{"n_layer": 11, "d_model": 512, "n_experts": 80, "experts_per_token": 6, "d_expert": 48, "d_shared_expert": 0, "activation": "swiglu", "moe_layers": [1, 2, 3, 4, 5, 6, 7, 8, 9, 10], "router_score": "softmax", "normalize_top_k": true, "routed_scale": 1.0, "balance_loss": 0.0031, "balance_bias": false, "n_groups": 4, "groups_per_token": 2, "init_std_router": 0.0269, "lr_router": 0.00054, "n_head": 8, "n_kv_head": 8, "head_dim": 64, "vocab_size": 16384, "norm": "rmsnorm", "norm_place": "pre", "norm_eps": 1e-05, "positions": "rope", "rope_base": 500000.0, "rope_fraction": 1.0, "qk_norm": false, "attn_scale": 0.125, "tie_embeddings": false, "parallel_block": false, "init": "normal", "init_std_qkv": 0.0247, "init_std_o": 0.0, "init_std_up": 0.0247, "init_std_down": 0.0, "optimizer": "muon_variant", "lr": 0.000792, "lr_mult_o": 3.0, "lr_mult_down": 1.5, "beta1": 0.95, "lr_head": 0.00468, "grad_clip": 0.5, "warmup_steps": 200, "schedule": "wsd", "decay_fraction": 0.859, "decay_shape": "linear", "final_lr_fraction": 0.1, "batch_tokens": [32768, 65536, 131072], "seq_len": 1024, "doc_mask": true, "train_tokens": 515900000, "steps": 7086, "dataset": "wikipedia_en"}
Below are experts of layer 2 (counted from 0) of a mixture-of-experts language model. Rows are named router (the router's row for the expert), gate (a neuron's input weights, with its number), up (a neuron's input weights, with its number) and show model dimensions 384-511. Each number is 128 + 32 x the weight over its row's rms, rounded and kept within 0 to 255.
Before each expert's rows: "gets" lists some tokens that make up at least twice as much of what it gets as of all text; "mostly gets" lists some tokens that are sent to it at least half of the time. This comes from a sample of Wikipedia text that the model never trained on. Tokens count by the router's weight.

# expert 40
gets: "\n", " |\n", ")\n", ".\n", "\"\n", ";\n"
mostly gets: " |\n", "\n", ")\n", ".\n", "\"\n", "°N"
router [159  67  97 118 158  63 117  72 155 120 174 144 125  90 125 142 142 136  81 119 188 112 132 103 158 142 106 139  91 163 164 165 154 105 131 139 130 124  97  80  94 134 166 172 133 118 128 154 136 137 201 107 149 209  92 148 162 103 140 126  71 150 104 153  98 137 139 106 140 139 170 165 165  85 166 158 140  57 115  72  67 120  97 214 128 127 131 177 137  60  88 135 103 150 143 153 132  70 138 132 194 170 130 114 108 113 121 139 147 121 140  89 103 108 115  95 128 172 164  99 192 131 169 115 149 143 133 184]
gate0 [120  96 141  68 103 105 125 154 146 143 115 113 175  70  86 156 109 216 127 115  81 128 143 128 137  79 138 125 133 112 105 131 128 129  98 121 111 106  96  96 146  84 118 125 122 139 152 100  46 125 151 198 152  60 104 118 131 159  95  70 137 113 173  92 149 129 158 171  76 136 150  98  59 113 107 152  77 147 138 158  92 139 106 143 133  99 130 134 135 169 151  81  90 156 102 125 154 171 139 101 147 129 108 160  69 126 144 115 133 140 112  89 140  21 127 110 109  99 134  92 146  57  80 110  44 129 140 140]
up0 [127 114 109 110  88 150 207 200 182 151 121 127  87 158 134 151 157  94 172 112  69 135 112 130 133 119 166  88 152 128 129 162 144  87 146 126 135 153 146 150 143  96 188  22 145 142 138 116 117 137  99  87 146  76 124 199 113 140 176  77 117 158  59  55 129 154 162 122 139 134 136 132 155 112  99 120  58 202  81 157  64 135 119 105 124 116 134 139 137 104 110 130  98 147 161  62 155 126 149  86 151 132 139 114 112 142  72  54 104  93 140 127  91 108 142 164 112 150 127 141 130 101 130 140 140  89 124 157]

# expert 46
gets: "–", " from", " of", " by", " made", "="
mostly gets: " from", "–", "=", " during", " after", " between"
router [134 156 215 139 123  98 123 112 150  94 113 165 152 177 128  51 173  96 182 141 126  78 121 127  95  51 133 115 140 140  80  70 110 103 159 152 154 126 174  77 133 149 152 127 163 155 124 135  78 108 198  77 116 129 127  98 170 119 106 152 115 105 146 154 142  99 100 150 178 102 160 149 120 124 121  71  96  89 157  55 145 155 108  93 173  90 160 124  87 185 157 100 131  63 163  75  72  66 128 182 144 101  95 153 113 113 151  96 166 140 145 102 147  59 171 100 152 146 105  77 159  87 152 146 138 163 133  94]
gate0 [167 121 114 117 140 138 166 110 119 137  73 146 143 125  91  86  96 135 140 139 127  84 140 130  97 167 117  69  99 211 107 175 129 161 120 125  85  59 141 105 116  38 127 172 211 127 106 148  86  93 166 155 103 132 144 126 109 123 126 110 113 146 151  84 120 109  76 109 128  85 133  79 134 149 130  95 121 194  75 145  89  78  90 129 106  81  71 129 145 129  85 141 142 117 150 100  80  61 130 168 164 128 113 112 146  23 123  88 132 131 121 144 124  56 123  95 134 145 141 163 105 120 185 113 129 150  77  88]
up0 [182 123  90 122 149 133  83  80  93 132  87 120 121 133 145 179 101 110 106 138 136 128 149 121 100 111  69  92 136  64 186 101 104 195 105 158 101 187 130 138 144 190 119  71 148 163 105 134 124 137  58  80 106 112 167 111 107 104 152 171 142 192  84  92 126 181 123  66 137  85 116 123 145 137 160 134 191 135 125  61 151 121 124 159 109 182 165 128 110  84 127  87 153  50  96 106 158 131 158 125 176  97 127 101 114 167 113 156  99 153 149 174 135 139 135 216  99 120 175 121 146 147 101 140 194 124  94  72]

# expert 57
gets: " =\n\n", "==\n", " |\n", "==\n\n", " ==\n", "===\n"
mostly gets: " |\n", "\n", ")\n", " =\n\n", "==\n", ".\n"
router [ 91 118 147  82 113 113 124 157 141 146 127 100 191  94 120 179 142 131 115 103 132  81  76 113 182  87 107 103 134 117 155 116  94  65 108 149  99 143 116 100 118 162 107 151 143 122 127 132 100 107 156 161 156 122 120 106 134 185 138  55 126 157  97 138 149 105  69 186 201 128 107  53 125 143 102 116 111 137 118 176  73 124  98 158  72  97 139 154 124 100 194 157 129 112  96 167  76 100 134 137 158 154 146  87  72  68 160  72 127 165 131 120 133 158 141 123 145 203 112 111 181 127 162 156 174 151 106 106]
gate0 [188 123 168 169 108 126  51 120 119 106 163 134  97  97 126   1 138 123 105 122 111 159 144 108 123  40  95 128 128 137 109 138 140 160 101 152 158 145 129 111  91 124 112 151  90 124  97 122 164 109 111 146 120 110 126  42 167  87 111 145 106 105 102 137 124 165  52  51 153 135  93 228 120 118 202  91 192 145 171 191 255 109 116 148 194 112  90 126 155 139 111 136 155 151  77 107 187 174 140 154 138 137 166 103 157 137 106 113 103 116 154 117 133 113 143 207 141 140 105 109 138 139 141 121 128 141 126 185]
up0 [199 100 110 145 181  69 150 111 152 116  95 125 144 113 100 122 141 101 115 142 107 155 128 117 130 145 162 143 168 110 136 136 105 102 144 109 142 128 122 164 126 177 126  66 112 129 118 146 104  65 188  70 134  62 131 132 190 102  98 122 102 125 154 177 120  89  87 169 157 123 134  53 168 109 107  84 184  76 173 146 255 158 108 156  90 135 124  70  93 157  97 101  95  56 105 108 127 126 143 105 113 116 138 167 107 153 155  52 163 121 119 127 121 145  89 124 150 136 114 128 117 105 155 113 124 131 122 160]